Weights of a small mixture-of-experts language model, trained from scratch on English Wikipedia.
Size: 15 layers, width 192.
Experts: 16 experts in each of 14 layers, 224 ReGLU neurons an expert, a softmax router.
Training: a variant of Muon for the experts, 300M tokens, 9931 steps.
Below are experts of layer 12 (counted from 0) of a mixture-of-experts language model. Rows are named gate (a neuron's input weights, with its number), up (a neuron's input weights, with its number), down (a neuron's output weights, with its number) and show model dimensions 0-47. Each number is 500 + 50 x the weight over its row's rms, rounded and kept within 0 to 999. Numbers have three digits each.
Before each expert's rows: "comes after" lists some tokens at least twice as common just before its tokens as in all text. This comes from a sample of Wikipedia text that the model never trained on. Tokens count by the router's weight.

# expert 1
comes after: "\n", "-", " |", "|", "==", ";"
gate0:579535562582404413407436437581487512445380552547482506509489473534435590500482431485554521500476444468545494443496452421549519590490577577511476
up0:454509473495484614526447539411521493536534490476574487556478467476562489407461534503473444472542530420477518455491541514476513421522513464567473
down0:481486481545512508483453536481451487406509587479416581630571576500530490512573443497534497443448496445420589515509481493492536493511591526411577
gate1:528530616505502507376486475504533486580528562532525530505508523549468492508505528475462453463520471617541437436511412516504506413558475567493548
up1:473532577473518561363487484429570430647492506525439472553474525519520511555554507541470458514534465578553414462481431505545481445561545561484566
down1:499505547469448579654414614499467495415483472519524580543456500437460449539533510473556443506598539537572506523463523536490545350583536524483516
gate2:443482438512508547497434509433556494489461548533519557552489490499642579547559472421483535460493589509569488586446464549502485523584418534447524
up2:581500539432477487517377419561486579399519448424442556480478495573486492512429462518482429527521464432434498526476471445418521546449563354612545
down2:435504417461488464396515504437481552481520531493511469469492448472612409585482544527556481503587498531533564587429529529608460386446506529508447
gate3:497554440532514542496578400498533513539529540459560516545509482517459507436593440596482531416453497571469470427479528484500537514526550409454548
up3:570480532533466500490439533414494477484525526546429593421551435565461518475438521504572517597505518472560513499601514512481605410426472479518468
down3:511490624509508426493494429591515459571464548457523510489453491550495530397449510480593454515523547443515498590531605536438451464467556591424477
gate4:577554525498426570495395520507542562505448499469515515518516514469457524531502462501519568597551479518425466500575489527465487411497510549598576
up4:570516515467537584482520369437480568517490469474521567462572554576581551481501467589540541523464549496474489508487434486442513440537531580572504
down4:481562539610466539428468543504485444492481538472555522508568490451500502465414528382449498502523483519460476515477453510560528524478566507573515
gate5:566534489517506615551430521570433477432451518411550470453481485554434537448464468468515485495577529535566537488485454483525472408487577479376554
up5:571547495512528518461426493531514545413424592395496545426517480497424553441549458463553506524583518500562515552515439502480497455464533424363549
down5:516484561495431552433460481439510539424550473531516513494525511650482455527553502474403488498515629492534569516532514602474479554433499499504562
gate6:582517594519391454541496353499550535525490579475436418508435457534503590422507483544465524501523462526517472471567359530529591525457479487499441
up6:524577392523508404517503399434438551549488489543536498442452444477553616512534509557538462497516505527477551577588515461476515477553533592484575
down6:488505431466447429522435416575555558473537494418462475508576418482493460474554484534555516535373503507480607542526556526462443533480533560446526
gate7:534603541529558438570463510517533456450494498447478394561445475442487547372535541491439491519455484461454564501517562489432510523510584386494535
up7:511573493472489560561479567539462522500490479502449495590404487540436520541519504518479491442454446449560500495556585513433457545495511428510557
down7:521401581494488483526520528481516473426443428497432430558544501386401505506538452441581480485533572455467490364532490538509486536480520471475507
gate8:479416483456548515581522587557458558562518433544551485528459453548595506550511552410452529490431539538562441536502501500541475540450552439548555
up8:408497491472494476510500497550510506402517555462485511412498522516528456429511499584529486508616565513481510492506509516489505477530465487504443
down8:508522497557501478595447498493543527514560542401456488417444554528505328559407496448536513537493416565457558500464548479571434479487560470527414
gate9:519518429595488469429560553534529494471460529460435522526408466538567493524465432490462536545541541445563523532484441452523537571537523546472519
up9:544515471480490495512553459528589464510421478561460507461437533540521526497551417505509587523543473481482554403404497542530395509565488513553508
down9:479573458524498528488433522498548489517477488519419455435514574536492473480560560458446469459541539502543488510473424489524558501542474493502465
gate10:515537541496558426442505575532516432463485505431480550548472491517555504465392495552607509545535378457520538470487572482568516408411490528460468
up10:477435514484517457537476452458413439509501435485445432547638450564458463522555547521442549523595546451416533459463538511473492362471443549485432
down10:561479505502457632587485520494471528458500565544514474630449461486544481438453519478495491551462443535476465518455528502557369394530491538521531
gate11:494515424515586609522491547423500520477523471519432451593519512565505570489531457487470504572505491431562471436530460449540449473373510543490517
up11:426489551571576454519447492513539481536486520494547525489526475537416517504500372503422478475559488372567515420506551437502472391533475543447422
down11:540521504519498435553480460402538486492397626569515610624549437535545542521473427452530488493493565484429487495518510520461557499456507621463520
gate12:635463475555483488564379502540547467477510393443505537557438461468489471469485539462512538476407531569420519520551546631482506509495474477569389
up12:471460470487472513592458490439524512533515521450487520485561463576483458515541462493443452471393495518572474530442530523505499436538507470504556
down12:445472441429458518547404524490573490453513454526480492466502529423489495515565513457487481574401468529607410469426467533533457492467577563487459
gate13:421534554511475420422525541516380531467540501463459569474425512555457479543467532548505510605552586548509539546406573515557544489547472410504485
up13:519486492466480485493506482502446438511449591576445542481491520520502508537377415432483492523499550425450549564485591439470425417531567506384545
down13:501456479543493496448494497496461458563416413508529430536505483546428440520517462619478504523497520464466503465530430542469446567525495540571552
gate14:476537489497479404505475450468466586492463494527477478591475574581502404531460520540496537564452471444596516659507517434549468528518533513550486
up14:466433451441535596563483563443520482548580519554489482479470584414424482533581617515494413478445547495480440459495461515488473546550544489494549
down14:435478473508555468557508560523547456580537556544506601504517560539464467496481463524533561547481465445437531526467561563522476556445510568531547
gate15:571430492499597579548487501530502454545532541460457501580427432629495490444531525460489523603459559467524472529498439484456505449541420464559558
up15:523469520523473449426482509511439477538492522498408536575472557574520423511485485435440496477521459573540501531510488504508452554499552543461589
down15:442496533420479599488506327504527544472462342442512528503490572502579458514539414533468502456481412478514553471488515368549521485446408471548492
gate16:533527516536445363589438522558529541527548524549501510509508513542569471434435437512495500439546465493492508514593417515584534555493507577494399
up16:512535448545497500478502508520440489501485544611454586457515475506399511473575549558562493469490461481529626511486538566450481528500565548482482
down16:423509570529481515542511566477523464566579538534474488548492544400439436499505564551385479463520400545455562434526491583381502518540557535395532
gate17:487533466437485472531637476495484521505589472556506521443596482458553599641589496586611453478520481506548492467529591519544517494490442466531474
up17:499459421447459469595551481526538569504542452532520511499602450436598495580573465634611466454500557493529483485487504516509519517441481474528431
down17:555534552479468386507461431494500576469501476469554459507563472535466454531566522462531357574478487449465464529520425473502496495451491538585557
gate18:495477557483516541480522530394491548479519429489524532516533475527479529482562389512531512462517606554544484533440533476477425491476470514459484
up18:507479493460440445468553514572485496485573478471440434452507480512575603553484538521413467535514479470521526535479605527464412452554487520504479
down18:477476515488534468521485589493572433519570538438578559522475500536489498446482481561567498542498528538486549558495577480431495554482446544484513
gate19:505587554613496480442535548535486442552433497525565457556439492458474551535521505536610466524489474579578503645558536555467496439546419491515535
up19:514489513535617522527512490570507432528440462432555546476505565568532476477419479520462608477488513478536579445594415492448488516455511460421455
down19:501488450469475407530444403421524508523539549531474605588546497490529538435497506541543469512465538471439559497468438417571506501468579507501536
gate20:539519514553456427422506478438474489512578560554495515515408551492458473490520491546459460598532496461439570520410470473541439471554448425454581
up20:513517551479561442510549528495548466478557546606426493519456497569467495510571461498506492558587426493497525601373455548582441516415423522453453
down20:506541485502472514544539557498517478537502584566565485433484483475498360411520463505537446540461435520376577523458457455495511442448495401450411

# expert 13
comes after: " |", "|", " (", ";", " on", "/"
gate0:565519507514507514401515466494448503499556495411556506546515383596532572439559535494544481495437483461453503533623406521444466501545471472481514
up0:515507478482451526588500462474581480482510495512557557516563636435446515563504450493490556492511477544622516472471600523426504512546523613555475
down0:501474515600461453536534551496536518488461409505581519446459549510486537543528521440439483474492516499517429431602520566533486454456513482508459
gate1:482549567506559582507464436497491544492546484454530553454481517469507558474466445501453547562472451530452489548497545536512445561465458421407523
up1:558473491506497464488468584460480481467463482473453478414627504519562485596438472526456453530481522513451576398422523450564507433413538459434486
down1:542420478429603569569515522488606511551488541515507517547493539532502491458427514440434516516497491593600514535444491456487442554459513458441409
gate2:479489420507478467485473469342490446575488450454544526445549535497522518495480478570583500578501528505441479465516459499649444521439550531391579
up2:474436502539486546519468476444493431541505533534586473494562537562507521514484470475526503486428516508493426445423497587583560467438542462485517
down2:365563549569516437478515553445562482464455466466490533508492477524510450566518435495452502505518445484505388469488539443461612445472563492446425
gate3:513394548542518539455468523570572536516474321565530514493497479440465608542455556493566542483527497486571613421504477528524328499499580505476530
up3:527476489597472463547516583444419469515523470471500479526501533523487520534538575426496461418549594578560522466497468427347507498511506520503561
down3:485483545419521553480517447449579490459432436519357528477569473457456454536453525515505596566420479478495517469499412502517501490520479422625479
gate4:512520524587489515511525558540442464447470508439442471591561575506463545490466581593516454419474419524476534445475587544621450539520488473519523
up4:518562471503430510507490414458460478575437513513508517480454614500424539454539535553495489440582470485500461528508495566456507505555506474525590
down4:531566445571522468520541515573479426464463422564480437494499549448454565449485514549532523480518477476482467401461537488502526598500434527434384
gate5:526492529559535548465534457486538502467532415619443508496508471455567557554455488559537393423507573457503455520517568497437488540494495544464512
up5:488535451449527436514398592542566611514517487486562537509477505466490519527474534484526500469560469486589596451513554457559516500474375575475463
down5:478479523408442509534479462544474522503532527520576479463453508623476450497509525529495617481442515613500443445479498461452415482452417479531554
gate6:513486512420546474471586554495457593454499445554643440454475540544472511545545476539529498436379553438496424511461465384579445525494480489385479
up6:494385513415476526460590480552513537386461469558532479521431492481573503529556493424524493548388487499448465572472525471538476520538471548534498
down6:510405539491554586431456545519440523470484487573563533399588474479402502512524481530562527525460608571481516489602543549505545494397508623517599
gate7:475575453521528474581577440439581445459481472451563327498496461574523445506518552394531460566557486491536460500443519489400444459554469509417489
up7:535510497482426570508534611512503500588530504499465593486536548402514441451428521454580513506498493494467483438560515442568516568472545576439512
down7:578538530527501519505414539477473478535530555658415505441413535453578563475476473443461538473485592572485476540522522497412428521565502513565446
gate8:456386559577447448555468518585470503442547571517378460515531468451473479484428431534477449467455445502504486528433488546507487482562458547491470
up8:497492525564524517563461529553421518468543558510417456550550500463487513460403426540531497492473512483528453526538461530514459410556482487486514
down8:425498500523464528518471468493518541513424537558465411567494466505616501466523523533513472520627541530467559549457503540515443473521442437418475
gate9:524513449528529521519436512491500459377490474454496466517486664504540542551527521570467468521454479532542513439468530433456467542512374477566505
up9:566520630453565565481524518526488425502573469549449449466468497547463482401439511496478477419516465483472492420539463479446557542582453573533505
down9:462424459504516432567488500533501398551471502441469430472514577455590440664598502565411529541532466517474487545410538407457405413501540480529485
gate10:483503526510364485549447528388524496473553498537508475472415509476587540494485475452548558387464473432478439458519457527453476511400411505448378
up10:454571491570470525445500522445465513422558546477346396515502484451534589588538535527523442536508507521433466519521494566478474532488569480429538
down10:583433452462483493544506419564456512493415507535521471537514498461527551437438621387502474602532558536563617509519533437508491474502383564521432
gate11:495573502582457478494530418482625412460550438533555446586426484567514522518505531455513502524489503494535450564505436365509404503505608512540532
up11:469562511557498442531514461445624495446540469626484439549480521558493477506479547454481539453551477497553388539427417415499378536536616544574533
down11:509467486561537505489485569550552486505430396560536530529504509529521566496529558445574466536530530504530446601556498595546641493527469542493509
gate12:524473512445475537556467543485483515487444614491497460515535506576507520533457433615468550477512525595499490403505525473488487501514508486487551
up12:474468546524515499551423517479571470534525450526476494457457466499373492470522474508493519515514554507498504507499454559573495436490462516459490
down12:492467452578486440556559591648499423460526509475468503508545470491395479567514449585468520481435467555513524515523474532412527419469554473482486
gate13:492446471490537537487562360593411463508547518484475500437505544483522470522499550548475505497391538525553481528507518440508565509493444457401520
up13:496451571508451443511519588484507548560434514586455429499483560538505562514503490572508550460609550534492564442499552548481310482446437449521441
down13:539513536505539471614593482492495513496535553490522469506472578431468477481434497463496369524563422577609506510509440535438470530492507482478456
gate14:470456587440495509551502491510536520469491543453523505530414545551476547552451417501526539468568464549553572483500500527450492441488488390507485
up14:469588444493481517433523510537503416526450615571413429373483486480521463520535594554573481389517540507484492499496535497427458584505481573488455
down14:530531413534549434492383459501520514433526497469453490502515427447528421608464513449497527501446413601458507458524519487526503562410520489505518
gate15:471528586576520508570494506429506484474511593466445495519491600525529550501459467480564521518510518559456542510574556387530484471453454563529518
up15:499459476513415545548437424416512538570574420447601534423467358509438488492485480528528439489510531557482413477439515542532502486533597505503511
down15:476485581430476537491520475490562500561521465537493492432448436476439533458465469483562495445507488480502396417486450477607448507530410556452517
gate16:449557462517387511535494556535499551481558562485448571562491539551520445523537584437463442535424531416567401496504530436491571472435466553548500
up16:509526487551513407411488567471530455547581485443530483584583520518513617455442380508522473556549454496587523580525489505494490488506479448518478
down16:516538523532493589580532572490451596621486476552564575480438438505521513523471531477466441521513544496533511524521437497457573508397525485497479
gate17:517481472572459534501474519486430450366544510508546498524468510426491383439503550440459551477569531537561478542517574600524410541491430504412440
up17:499480464455414551500565479444505436498502433426493487550461417430524478459479563490546546429522593446455468501517533534504522499519460547422513
down17:480530598516579591569421515407466514574531559477429545466471429476592420521509523551533344529495526545437478535482464471505531524544475474526554
gate18:544576413511494504576476465569470542491565505446562525473530559493499496542544408513465487490510479434529510456554499443606531483483519627514516
up18:466458432568507433491566489486582537443421405590444442428566522377568606461518508432550544403523499429459454500467525586520484518476434467435498
down18:547562525499484458511475470465550549538471478432445454473427490541479454567478578534451522508587511496537468511543457579538524467495521517538527
gate19:415531538634523544453501428557502548508474488426483530439478463533507559505369499513519424517392438463610437564587501560617402528537531502573539
up19:530562412348510454446502534530543513559472504476531480522416421530485410398488481597483535567473534498500509517512518543520496481477498507529604
down19:545464519403567451434499467523552411417507519339577478432527519484506423518526487576467540475541497489526479514459519508461486543456467479474477
gate20:483484500488536449481505445471524472428475384409555446566511552470386525552484527441537482471500415513534492425551587463531519505451591520444510
up20:469537541572556537528496506510593490408535449553480488521470548503473468508494489479625508563507391501520439496508543455512435406443507538531583
down20:481514531577558449488599441499459493379472454507553446506486526532517475544554519443471557593429444597486368388517519490510529473442586442541449

# expert 10
comes after: " the", " in", " a", " his", " United", " New"
gate0:525441513457502516420536558483564461499559473486468468538548522452558422530484476561551501440386616458504560462484472493460622493472436517506596
up0:506423498458490562495508559479580486494533473475502500479540498409527473536476458609535512489446588437505559426507465536409613494472486519470589
down0:464504512441546522446466492457499634526476497464486524464614511477544547588482530563496479515488488474481426547503518480437635567547504496517519
gate1:575627465444523548512481408588433488567506542411476430607476529415475474495514461447424497530481502541464529363426434459492541516501480506467461
up1:455497493551554517578529505479572537457533539520544488380527472484449467594492435475478437416466506528502558479553501431404407530566555446567530
down1:429398460499513396468503439413499479441550529550567466464506424451545525378411462471488504535579434579436437546563596503546527438485517497422521
gate2:423502519473481452501522396433528460472540589556553401467566536515513411531446444551516546429496472521538423514479490497485508475513435498547422
up2:517467446561493581436617550483481499471521508481588541518477517466468424450438433540462483407530586521500504546599534526481529476478538454584561
down2:474467452509533472475575527405502445508508560472537477503477571543629385557498584557527463540508522547527477447534532484442474485505423472471484
gate3:450493546540523525603473486464498552490497402487520543550504506515499512463563466413534426443546449510447483444439460502530465442501461520458499
up3:462443492470569486495456472521469549494539359552478508532509500492565511432532522518466434550449467488466568534417511513498444483541451527434486
down3:551449453459464526484393555562462439539562473559521462445437384507550422473527477392587439372437545531419484468519459490551492432539453547512542
gate4:566494427514522556467464433511583578521480468534415453445516448491521469490486440424521459475457499538525479566421467571476540475444527493510519
up4:540478420485477560465511504451509550446508485536486467494496388527508532555513384425531456463493450556569572534435502543494524517516537481500424
down4:493499524551523450467461487505489569497444474462417449591545521477456551487515504445552544475445532537425462535423557502552484456395501468455477
gate5:511527566457475547495465491586456482497538456514537604578460417582508512482418546494475485500450491513420518466470399484426500484508523451530418
up5:464491486514587513528428506465544465453588551514509474429540429525500541501522389550596496490446450622502454493585525451503548513544512526428440
down5:489557505543426444506527522462408513503469504486457465502486513451494482480435537435452432394447552458441521492524479445456477535458575525566433
gate6:550563391500413508543551523529479577594509459536590497551524500493482549438507485426484345428428576505491469505511406615480525529459528446544403
up6:583442532467423496506544587525501605463439476517498530478483457527476413550486495537493584551541597434448575448474516510404547464575541539454551
down6:543445444514543575476501562522491445485545521560421514497495562514581565521583532358573526507510467541508507591485470581473462588520414536465392
gate7:459470487536516556439498480490496501498494485527532503496492515508468441495455606457447541535441555468451430622528540527482468475515555538503515
up7:520497663487380420512567482427485452431635552446520583563459497544407416544452537549458461440503501516535472463564489455515520538559564509521469
down7:412525521499485490480493491483490430456587589550552562533560497516558468598473548471630465516410476467541539539490424541557478474486454533473570
gate8:452435359423417422497453469446413441449479469577484475462503527510518533464474558470451556452485455437595547481512581549528464522511530489509539
up8:524558522459527391515426534488452599531484441427566543500467437497602480483562479534516485483523446487443523561454491445422579546486468593440508
down8:622506487488455443550556516467506522470468551494435449424521434613399345506446470478545581503487589554475582404441521528487442455440561502484523
gate9:485427548575408470448439474489457503397499495533483536488576473515558549496462359545481457441506483587491421451470490401452602464534431476491475
up9:536507530435579509429543520470527462572562476446499479475435485432454462546585556415484500578526461478521556582502501626515394481425565503508499
down9:544539473557438532491398531484536425532592515503462574474482479481459542459537518598478444545440414453441519502504525497502490523539418454517635
gate10:461473402509524529412381506540521480520495448414459484465546473559541557488593553507423480435563396461451477401557470462603494502534455532490431
up10:527506476473527506626603492450546442531467501521565439550480500535506410499472481460562491428510531552545471531433507526469421504443560556483628
down10:475330474456530522487571513498486560513528510548526564459530526544486390483534406438462497470406478538494490661462488480479431462485459468413504
gate11:543441596372558551443562517477596441495502521483512485471520545441539543535500469527623570552454486464510499508527540507580534509559439415509481
up11:533579563520502573541534525530504525555528367528513511663460521509556445501394437404508534492573542442496538505402542489506510482452493613567500
down11:528581495472427486550466481427488455532503515526433430482512508514460552576485477572409449515450567420514466377441573505467440579472480482497562
gate12:455487581476552481410537416493559456489466577542466513512556481473370631413477538428508509550483486444518565511567548451522526533459563470606534
up12:595435620568545503476493468552507450532437557546577529492496415439436515427507463494528502506486447503458501508504487555467454417490486555518518
down12:492454511542473374494507514403460511555515513518493527532476521481566492583474533492528497450636505499580492543439574503505452455465446516471485
gate13:473651427497496504579471479512567469528544452515476514596407484523548566499606466505446542468435367468534480450432527386580538474365468432562427
up13:400516485412476512546500464601468478464438488466517583495454452396469578502571455527493490492387485561438509453470493349537612549478450468542477
down13:452513485451457553563505433443432563645545415413481511538513458529533572503444515513435391489454522588545511520529537560467496435567512456569536
gate14:547423515529497496442495533648458476532515470480482504526535497509399539517425576388471461444510508459484538559447552478466457448453500419501474
up14:431527495506499465500468474458532512502463468510470496506429527403444524565517499479539511522468500444410478498479547508451657473579552520457533
down14:456357425538509593543474525545543444577579509509467465502456557437506469565561554557507481526540453448510633508525523397581472499510399567489409
gate15:509601497527391477531404602512521472577508497538468460577520515526501536413588547431613496474495486551471467508455472549630526541457504488468512
up15:490504545433499558553555475552462507528580450434560556592493406544511520452493481509465523538443461466433512481454496526556568477518458588528484
down15:530430572524549463485545421492451459546508550473529562480446483504522491621524596560589545451583623422470521476498509503488531466485482432530482
gate16:367514509411553525513502488516402513505529429499525461512573466437584503560472592446484473477527527565470551499500516442430441565559492480537555
up16:475473471583492440534473495463593424494525490499573529526522535539483423486524562435535510405439627584484510474568581489478528430557500447469490
down16:487612495450481476502476484559463543403450544545539451585470538570444451499425451499455488528532461492510487555510548435409534588477493477454578
gate17:477591518522512537455585510513654461500553580494462476460524451478574532481473483503450530543556395476441442468498411445568350437448497510526506
up17:522442464488488541534423428448412557480489454465427560586527494515493483514487527469517337469438601546525539535511601556419615446525526489452552
down17:425472540484428414571587433522514407482509485438531557454472509483440553558598517592623495430585546462459608467463455569559491481494479480493423
gate18:514505442532504527538530464649631460441521639490531482531447552502521582520551461490496554566470580432476550508379419452486402501565472577554528
up18:448559505489499495500530510399358540530516317506520552471529433536499491494514510498513439448532441536530424481574489568466589449419582490431474
down18:555471508576500464570458436524433670580528440527386467580574518569522545503451509471519496473403507511529412543364487523531542459439512524513447
gate19:477423515457524477434587450457551459446560511560552500487470587394529462530511409459471506536499513495589480547567463528497555486503503402470555
up19:449473515455540482547509488430488397524543561414541449541527556418520477544502576529531542432467537480418474522462483460569565493465484516521530
down19:501436542520477509529514516513521478508526666492570587449519508437514482468463519488501461549524550459455487521511490503486514534598437480515502
gate20:568550531366547507513520395489502509441477452523565486540490516501503570440457517474481524535561417539430440485536562477524450530581354541521443
up20:573479629488484549499533475442475508476532377489494474539502548501476545473505538466537497518588458488429505524539476527424468527511395500496464
down20:467412547470507464480495429491584515480525531491524559460482541465496507483499522374513530513603559495430524481517533589407581528491447510442456

# expert 0
comes after: "\n", " in", " of", " from", " is", " Country"
gate0:447503518503551448531553515456464424517465501459470494510567468616519541476571508613583506492531502521491545500540580545553572457557507517431460
up0:473571518378498555493494533552476558441448556484460528515542533469531491519492389542438440484336499452486496454555461506484428566507510511493555
down0:515403553576485492539525409543509604518528452551465419483551488599562528533433527486406504460583564547464478583457547490514502509537453529497365
gate1:565523441532491539485565470522514503481571437473478461543495375453495602525508473548544534416486507470548528587491489510493506529558475508526473
up1:484537492470518504520477576609529479528521495559612548507436449526501521542439582575603444454468534519548598521478460418519475464517604481376512
down1:460502413398496458545486568567407550483403412520495557610474570489441472490517442493488552483470615566493487406484582532508553540478484472612433
gate2:448490506488409430438601570564502490449475482420486447482571508522481458522500491481475526484475439521513540450562473409510481511584567630450496
up2:543501500536567501453527478420501512450568509490466501467435458557565583438456530532496528455486493508616447504473451519474475457568452508582526
down2:487477435494514507554502661579561530418513478552483580496405469419542521485389550473534491516507420442465462520546494593421513485550445568547482
gate3:488493535564452472491465412449539516452508573614466398520630473430474590462458494576457435535449487474599486489500467436581487489480539448565576
up3:499496369418526535506537623530533500610469475441549558473405458513530473536496513453568512445483442493441480464454545630480492512466517502440458
down3:515506531447486565456487415495545532517531517442517472505521485499441444534490502502532444530407519447434510589559639545518531499484397541584468
gate4:491451539493570511458434462494544549517534454514476435522485479499547554408513530548496513469453606665547537581484458507528506531545515473549426
up4:442449415482578454463571545578582458459575520505444591460446443502515606436431558430453513565482373565565500429523549482487498474524488501484444
down4:534568535512519495478401536549501519557461465467408561465437401510464530462489507426449484623538506520535517532489510415529515466480528461464474
gate5:566535612584529452468465475497568474502529462530477539505506477497538602513558452505436462480422461512500487544483425483601540527505491463574495
up5:517402495478422473537526500587495446440422503441534521442529484482449456510544513498417598485549514512455521578520505532455458511581520473561519
down5:519513593464564479451523461517512372451423540511484446566510524512499476454514458567437560631449496485499531542526521508520436535614459570526486
gate6:530474476645567553448540535542613545484531548552545486526408518577480572509471557477512521612452397448514494492521501579506548504543472552563430
up6:520458549509419522518492484493534494571513487487473489559481461465439514429408565453602434609437456448540467502497411547454601449502558513550405
down6:488588402440588567416485546529558549554560515562483589467528470520530477616483435457546509503498549428472452489451538458574386550495563468436456
gate7:551520511506506386463521495532515534427450564451628547476509406377504566553606504513609509468545535472524604456498481474467610535491436467559540
up7:439452553457448546598493502489436460502437435503453501514569576563521498471362490554400474514508495542568514519514492526527429483514525486480409
down7:539612528520467432570456526549497505488446563502387452475528428457455520509504518466541502510613498544469643548594467525462529496561515574478474
gate8:489505470485464481443558433407589563572541516475580437517543483425461511491443478525563450479542513457558522440547534484554509537420428528525550
up8:519480524592454558454481453432499576541465498534470543537483424530511447648456409449538493416540493436492507484544497466476451523405439547538466
down8:538530482567470545559377553441505547466508576529595492492603517412545415505509383436533500544562496432518612557500463442643531440462474489492470
gate9:632437574455430529468433535434454431526519425405448434631576536514518394549483528500576448438553532564559446510500542499504558511480524467365552
up9:508457511566512459420537516509504562549514445497587460466408497465533578519512527518493510520491499538494467554618425524457508537489553496498483
down9:478531487492524500577572421486534536439573478508499447456463546558471387480485522465477521530524466535570512411466571514532512467463474474594496
gate10:536494420476528482482486589503549563477424555567491475606453456533561509542504462476488472501475500435466383474483490546408506521517482524460423
up10:457559481492545553609478479566536559452500445483482574456446539495445559517447541376539561512503486516512542526528557505482472483658541472538514
down10:527478540547551492491524456527480520494540468416442469586515531466475518525524550484510511459453510481563511456505481496518419567496439434469554
gate11:535578575492429461407511482575415473588518549541420420597459530468560590482452547448437457565414453536546465508486466488441416438532507439477505
up11:439499516516435562449516479506518499448541504484573452529472485542513437457457512492498477510585443537538329394506485527463499487460395469428499
down11:528546609489512579537580541528545491489388521601526449541500585445487505498568483435496484474574527495487491430587433542523506503589484508422426
gate12:438523565536557487470551533489542587501548510515429494619512418492460528581505475523468580477453450482583536560512539467509550550479472481498469
up12:487495566504468548521482486433526470558494543486453471592435524592495496469457511489466519428533519509456470503470575518550520479473610470507566
down12:450548518422503485476480559468575421541577565471515547479502396540471482496496614511481571467514514541518491483511594489402614543515458474462500
gate13:490550411511442426502550579564573602392432489489522494484552531450433492502506524453522475459462529556447527468505476406439363471504438492487461
up13:462455478533465463451506535566520566432468483453500593483522420454483413537466504408545573435494533593464530448551533445436432481515481523461599
down13:409491479524475433339515605457541441491584553593549608424416523425498511413509448428600460545485565497468485390447503448420501446537522530505562
gate14:532505556566488462596519516583534529452546462533506547498447636522458548432529497567434524579439446474540486517534488565492570585497508460475537
up14:510494529515518473563500497523490506436592510560462553503504611551481611483529529542486501574482404481528491508535458490477597576521510442448548
down14:454592516466412410550534600532579597459602513574512507559550497438441526498490453463491447471539487541512539425500572552524603513429475593637449
gate15:502470574585482462628567412601442451483485490465466467556544428604514528527565535532530491459516492598548500496517553546445445540481533524368537
up15:481544446462521528424393586403532539528490517485494526385454617457477433477483460462446492489443520414386534551502478498529536452484519515619450
down15:459621485457537458523497514554548452430473495455479526485528438516477515462443497476528499594548480541512504595489469542543460472460460521526451
gate16:433449476511463575462515610479532507465462542510532567494625427526456530468507454513521422514530484534493542498466428559438443542536486603526542
up16:453455497510449506460567578542546516442488496486544507468558462502495540512469448531498419492544494524527495473524420512445491456560496603533575
down16:517516447498488544562440522438440495489475493486550486523544561496561511391534473440506570523515460501430495532535526488569510446466512484483616
gate17:511529442548479472457531457492475493407490505527533502501514497499553474396542561603477559514633554444461529484548477484467473570587588538462523
up17:447495487555540544476449461472499545459575540593515571560521497469530538494427487451401513517445589432533485488576514548490581508467551426542429
down17:489571467465498540535488463512426432534431478464482518443536459368490544463471454449551502504468452564435423440577510641411594517475406538513483
gate18:546399479481478474489504578563487446442549399553477500575450433466547423587555573541484474532519456540477545468562454528420536436532505540588430
up18:464541472465494500540530416470467497537450576436585524435531541489505581405437411485558528479510519486491510550446488483489539459458500504442551
down18:514532494492606489524535498527561481503485478352575625564419437535466498445473544436491468512538493474526504555501483514538483386433429490573492
gate19:495453478508530447532514553488506464455506570598450513589580523464493576518584476420516494531498453479578411560511463530430578544518591508593481
up19:458512470429495497481481521547460550512477468456513470410519425536514409447441516577432527500442546482473531463503548432586452547581473557485432
down19:469502509568545509454508365554522595492409517459495427440520442549442507559494474533463463628557472480488560552428515451474555458604455470465522
gate20:504512522529488465528402516499537446539501516497436339486425470449558502543460538487516527504458519475550423444516424476440461479561510390556422
up20:399469452473532520449522517483483500457491517422527576545541533646456511403496565506473496474511524567482440511480595533470581519414533615509470
down20:525457507507484505447416571464564478438514439490458494494460494396606496484506540532427501434502500586515493543503412554458683500519515560439452